Experts of a small language model: 64 experts in each of 7 layers.
Below are experts of layer 5 (counted from 0) of a mixture-of-experts language model. Rows are named router (the router's row for the expert), gate (a neuron's input weights, with its number), up (a neuron's input weights, with its number) and show model dimensions 0-255. Each number is 200 + 20 x the weight over its row's rms, rounded and kept within 0 to 999.
Before each expert's rows: a language model's description of what the expert responds to. This comes from a sample of Wikipedia text that the model never trained on.

# expert 14
Table abbreviations. Short capital abbreviations in sports and statistics tables, such as W and L for wins and losses, positions MF, DF, GK, country codes FRA, USA.
router,180,186,201,190,214,191,201,192,177,192,165,218,193,191,189,211,232,233,219,196,176,193,163,194,179,174,199,217,240,183,180,221,196,189,141,177,242,207,188,214,185,179,197,221,204,187,196,187,200,177,230,185,191,198,210,204,213,215,205,245,227,216,176,202,196,213,187,184,182,218,223,199,222,228,188,199,201,237,202,211,169,186,219,206,180,190,236,197,225,195,213,224,199,218,200,217,191,154,194,207,180,196,202,217,212,237,207,184,189,211,195,193,203,205,211,191,199,153,196,242,170,200,201,232,189,194,213,214,214,216,204,211,204,190,194,184,167,202,235,195,167,217,160,217,187,210,190,233,189,195,207,166,207,190,244,183,216,239,177,184,152,168,185,211,181,188,210,229,154,216,203,203,182,233,203,194,233,188,190,206,217,183,196,203,198,203,187,197,169,190,179,226,205,172,202,168,214,167,198,174,178,164,226,188,179,183,214,235,240,201,195,229,170,219,221,234,202,180,196,215,208,212,184,246,210,184,187,189,190,180,193,183,208,193,202,222,161,219,173,216,216,184,172,187,236,185,220,225,202,186,200,195,198,193,192,173
gate1,210,212,181,225,202,215,196,210,172,190,185,178,192,222,182,191,182,220,188,193,186,196,152,199,176,202,178,174,227,226,154,214,210,200,213,196,190,158,195,203,216,206,232,207,212,203,187,189,192,213,210,223,198,206,222,203,189,196,215,206,197,172,182,186,198,224,200,227,212,206,209,193,160,203,191,199,200,202,222,204,215,231,198,225,205,202,226,218,227,211,155,182,198,207,224,193,193,187,197,210,229,165,197,222,201,172,194,233,197,202,187,208,188,239,207,198,206,177,184,231,209,189,183,197,176,185,183,246,205,206,186,211,178,181,209,174,206,207,238,185,190,211,212,259,189,226,179,198,179,193,194,181,218,156,166,167,204,225,174,179,173,196,209,234,208,146,173,174,218,229,215,209,176,232,216,171,176,219,183,217,197,211,217,198,184,209,225,199,188,213,200,186,219,189,185,200,237,248,213,199,209,194,227,179,164,221,186,220,203,195,204,210,221,207,217,191,179,208,196,211,210,201,161,211,176,247,204,152,217,226,233,195,214,206,205,222,257,183,193,189,197,188,195,218,231,221,157,188,224,212,236,201,196,190,204,178
up1,154,184,199,222,239,225,197,214,209,200,216,186,217,211,177,213,214,156,177,204,209,168,196,224,183,189,141,167,220,188,211,225,223,230,216,210,199,193,217,213,204,205,198,231,163,165,218,204,181,182,214,179,205,220,200,193,240,210,188,189,232,234,198,199,194,234,227,196,245,205,221,196,206,209,201,189,208,191,196,209,187,174,189,150,220,197,188,177,205,193,190,194,204,220,219,171,223,209,179,210,229,208,200,223,177,181,226,199,234,186,190,202,250,188,220,222,178,179,224,178,184,193,205,224,213,204,186,211,219,179,202,205,191,196,191,211,202,232,217,201,204,212,196,208,186,211,205,165,208,190,216,211,226,223,182,224,170,195,200,184,170,226,192,177,175,198,188,231,179,210,205,191,170,207,227,189,201,208,184,243,193,127,208,156,193,177,208,210,190,212,187,212,191,171,200,185,186,183,189,223,196,201,195,231,195,196,178,207,218,189,227,216,241,198,167,200,190,242,249,190,179,220,198,223,184,223,197,199,236,192,222,191,201,191,172,180,199,174,218,198,221,200,211,207,191,236,204,176,215,209,168,194,216,204,226,195

# expert 35
Mid-name letter pieces. Inner letter or syllable pieces of Slavic and other foreign surnames and place names, like Pet-k-ović, Ar-ka-s, plus York, Angeles.
router,201,219,221,218,211,180,228,185,212,217,227,203,201,228,174,178,190,195,231,191,212,225,215,202,200,186,239,209,184,203,181,153,174,209,232,230,252,224,156,196,169,201,199,201,194,230,166,162,184,230,175,220,213,210,202,200,178,201,218,195,198,176,190,209,225,186,195,203,200,193,260,208,187,224,206,203,206,211,179,209,188,190,196,164,218,203,201,182,187,192,184,220,188,179,204,193,178,198,211,197,218,240,199,196,199,192,164,201,179,184,169,197,199,178,206,202,237,181,192,197,162,226,199,206,205,189,212,211,143,180,197,205,222,197,199,172,223,189,208,233,223,204,215,185,201,216,193,181,187,223,207,191,191,166,190,210,205,198,181,194,171,198,197,223,206,185,191,205,187,173,248,153,224,195,215,229,172,196,205,196,176,229,235,204,198,198,193,183,243,185,228,217,218,183,194,203,251,192,187,231,220,190,189,195,185,229,205,208,186,191,224,246,213,182,201,190,179,193,187,198,225,174,193,210,187,216,194,203,194,157,186,223,225,178,201,234,206,207,215,190,187,220,248,192,210,184,204,188,183,241,224,199,170,195,202,235
gate0,176,220,213,220,187,221,232,190,200,200,201,164,180,230,176,186,207,181,227,216,200,204,205,192,183,190,225,169,204,203,224,222,210,194,212,204,185,233,196,193,198,235,208,193,173,226,203,177,242,232,166,204,227,231,199,237,220,185,183,201,196,222,179,165,189,204,156,183,180,184,235,193,212,215,171,206,190,203,194,172,204,194,193,190,249,196,237,177,227,196,190,219,192,215,185,211,215,222,219,165,193,245,202,214,244,184,194,191,199,212,182,201,199,199,206,229,193,180,202,212,194,236,223,208,231,189,227,212,159,153,197,219,201,192,221,201,207,219,210,212,183,189,178,204,204,226,195,184,229,196,178,177,189,182,194,223,191,178,168,203,189,200,211,224,223,212,198,194,149,170,220,172,246,227,210,223,217,208,193,221,202,185,212,222,227,163,171,222,205,162,237,209,194,192,192,185,213,219,209,185,216,219,224,208,204,178,167,223,202,181,205,193,180,178,188,209,190,183,190,187,190,207,183,208,143,220,199,202,214,197,169,194,211,217,234,162,202,250,195,186,190,203,219,218,193,170,191,200,181,193,190,205,202,172,190,203
up0,199,190,211,182,177,209,162,229,208,187,185,200,200,183,192,143,202,164,183,166,184,191,183,170,179,195,219,228,197,200,199,215,192,181,212,165,248,202,204,187,212,152,186,196,200,193,224,199,212,181,212,152,177,182,191,199,197,193,173,201,197,187,185,186,200,217,210,221,224,226,216,191,221,220,225,194,205,173,202,227,198,234,239,196,206,219,175,156,196,196,173,189,177,221,199,211,208,189,240,215,192,242,181,217,196,197,197,163,174,208,195,216,198,209,198,222,187,168,200,202,215,221,211,211,184,203,196,183,199,145,211,190,192,193,233,206,208,198,185,201,178,180,185,185,230,217,170,172,146,190,192,201,227,204,192,215,217,191,172,241,183,190,176,215,171,182,193,233,180,201,202,175,208,230,183,214,158,209,178,165,232,212,191,206,193,205,224,188,192,199,219,203,208,171,176,197,197,202,187,222,201,183,193,218,190,206,192,217,170,205,219,183,175,167,205,169,201,184,204,190,176,194,205,208,186,197,147,177,182,197,170,186,177,212,208,167,169,225,180,192,196,192,162,203,153,182,179,200,194,182,194,233,170,198,190,216

# expert 41
Year-opening digits. First and second digits of four-digit years in dates and birth details, like the 1 in 1320 or 9 in 1985.
router,181,218,192,175,220,193,211,191,201,242,198,192,191,183,185,176,198,202,149,216,203,196,201,205,166,216,228,222,178,196,159,204,238,213,224,206,176,206,207,187,183,218,265,191,213,205,192,191,208,190,177,227,179,251,201,214,190,193,193,207,223,201,183,190,201,247,175,190,198,180,172,209,198,183,189,191,194,169,201,176,176,223,217,179,206,180,208,201,218,194,213,203,198,207,191,192,232,208,173,205,190,181,174,223,207,181,189,205,233,194,217,206,196,190,205,191,184,193,187,193,226,217,223,214,228,169,245,203,225,195,194,192,199,197,200,198,189,179,200,224,234,183,201,228,190,243,204,186,184,165,205,201,222,207,212,198,206,194,198,236,204,231,209,164,241,179,186,206,208,183,189,237,169,179,175,195,191,205,211,233,205,186,196,153,217,196,214,202,219,237,223,179,202,208,197,197,236,188,229,199,196,189,217,216,247,166,190,231,216,209,218,220,192,179,212,175,209,192,208,182,170,200,193,205,207,219,138,229,194,163,221,181,206,212,156,214,189,200,210,171,197,183,233,207,230,204,194,188,183,173,211,178,197,232,160,217
gate0,205,228,206,218,206,187,204,180,208,191,194,229,191,206,194,185,137,239,221,184,208,181,205,182,188,223,173,209,169,192,206,211,225,223,208,208,156,208,204,198,205,210,158,184,229,231,190,222,201,232,208,205,214,193,218,241,172,206,172,222,227,184,223,192,205,216,192,235,203,200,205,198,179,193,173,173,195,157,201,185,258,164,187,227,219,218,197,178,223,189,199,193,183,205,186,193,213,206,220,203,180,151,196,187,210,224,204,213,211,198,232,209,215,185,200,176,221,197,221,203,197,172,174,231,215,243,199,182,173,193,191,166,215,233,182,186,187,146,216,212,201,159,203,197,179,190,222,199,206,168,188,217,214,208,231,206,210,190,220,210,210,207,166,187,236,203,200,214,210,218,156,200,222,193,192,190,219,195,188,222,202,204,185,195,221,195,214,223,226,189,230,176,214,211,227,185,231,200,222,231,171,212,217,176,207,206,208,193,207,248,220,202,205,222,195,195,217,202,202,216,203,168,196,193,156,212,185,194,182,202,188,198,181,199,204,230,226,184,178,186,204,171,185,161,161,171,170,204,203,183,170,171,214,206,206,196
up0,186,215,190,205,201,201,187,206,210,203,153,212,234,195,221,217,194,224,180,206,186,181,197,184,253,218,197,234,195,215,200,229,183,190,206,176,223,195,203,222,221,196,148,192,173,200,209,184,200,213,190,207,168,191,168,224,216,186,198,195,204,203,220,235,174,221,230,239,217,205,215,178,152,207,182,201,210,170,225,181,223,235,189,189,189,186,150,226,181,197,218,205,156,173,189,217,179,218,218,201,220,203,227,211,189,177,182,227,195,194,193,233,215,174,187,208,212,227,154,180,205,231,224,189,190,203,223,220,188,214,203,189,230,223,243,199,188,226,198,217,166,205,152,210,204,173,146,219,195,183,233,210,234,180,222,188,216,204,204,168,161,191,199,244,217,212,182,187,200,203,186,183,187,192,187,212,191,168,195,185,188,180,195,183,189,162,206,172,188,196,177,173,201,239,203,203,227,220,200,179,221,220,192,201,210,180,237,199,193,188,199,213,194,203,214,182,165,185,197,226,203,205,228,209,197,218,204,213,194,161,195,161,180,197,201,192,183,209,185,187,207,202,199,186,220,162,201,191,192,182,172,208,205,199,211,183

# expert 18
Word-initial fragments. First piece of a lowercase word split into fragments, often s after a space, e.g. s-onic, s-creen, re-s-istant; also numbers in parentheses.
router,190,203,165,198,232,203,238,190,195,192,195,192,216,159,156,157,210,213,216,222,184,199,194,188,199,204,182,191,202,176,143,167,211,242,210,215,180,191,227,170,200,190,226,193,185,179,194,200,218,187,185,203,238,206,211,199,213,180,193,212,178,196,204,149,183,170,175,215,194,186,194,183,209,191,210,231,190,237,205,202,209,200,179,199,206,223,200,219,213,214,218,179,175,225,200,164,197,177,195,223,196,151,195,183,201,238,203,206,219,216,213,249,220,210,217,192,220,205,230,189,176,197,177,206,185,217,199,149,173,162,212,219,225,182,204,188,225,201,198,161,202,168,175,218,192,244,189,207,220,223,181,199,227,207,219,173,207,215,194,188,181,208,244,197,239,214,210,203,183,193,172,215,182,201,176,207,187,195,212,191,213,189,166,178,209,188,193,202,232,216,221,179,219,215,168,234,230,195,228,187,232,212,207,206,186,174,221,191,184,199,192,198,166,185,199,159,195,212,223,192,174,191,198,230,204,202,202,200,216,201,169,211,210,190,195,190,192,200,190,187,183,222,211,169,207,207,195,207,155,203,163,179,176,172,172,213
gate1,206,204,189,184,213,231,213,225,199,219,188,183,167,160,177,194,205,192,233,267,216,197,186,185,202,196,190,196,173,170,194,191,174,215,196,175,167,183,198,225,212,221,181,198,173,200,200,187,193,209,228,229,215,194,204,179,202,189,205,194,186,230,185,200,206,216,204,248,178,197,221,231,204,192,184,188,210,205,211,175,190,203,202,176,195,204,180,235,190,180,208,194,204,211,189,204,166,194,183,233,228,218,196,196,221,213,190,204,234,211,195,221,204,170,193,221,209,211,199,214,173,195,183,215,184,176,139,212,202,185,217,189,182,214,217,207,225,233,167,230,186,143,175,230,209,204,193,196,151,184,158,224,208,196,193,221,216,205,204,185,196,191,187,186,249,196,207,193,199,170,206,189,217,213,196,234,222,207,224,221,193,183,191,211,208,173,156,211,176,211,192,196,206,212,205,190,206,197,231,206,189,179,196,211,194,152,210,222,184,172,214,247,170,213,173,189,198,232,201,167,219,224,194,180,251,192,178,171,235,198,165,206,222,216,202,176,211,217,191,225,202,213,231,205,220,185,220,196,180,171,186,207,228,202,199,179
up1,201,205,188,203,205,180,213,203,197,190,167,219,193,239,240,190,158,186,164,187,174,177,224,205,231,202,224,212,219,220,172,177,227,187,169,178,192,186,161,189,206,207,194,179,206,197,209,188,195,176,168,203,176,196,201,242,208,220,218,161,196,207,169,216,244,184,221,190,185,212,195,196,205,203,182,192,215,177,208,233,211,211,199,221,182,198,210,189,207,188,190,189,209,200,196,259,188,216,200,183,203,206,180,220,199,226,173,225,193,179,194,168,186,190,186,179,161,230,205,191,231,209,187,183,170,238,197,191,201,230,201,231,201,173,191,197,173,212,161,171,140,219,215,213,219,179,171,195,178,210,217,192,192,209,186,224,209,226,205,243,216,166,203,195,195,197,229,189,197,188,182,196,236,211,176,182,185,229,227,239,201,202,208,222,202,219,197,183,193,202,174,194,172,225,196,222,166,259,158,201,186,175,183,222,209,167,156,193,209,186,204,186,193,197,213,169,211,201,173,214,199,206,196,188,183,169,213,203,175,188,222,208,205,197,198,195,189,227,212,217,204,168,199,230,199,211,215,195,226,207,210,197,198,171,209,174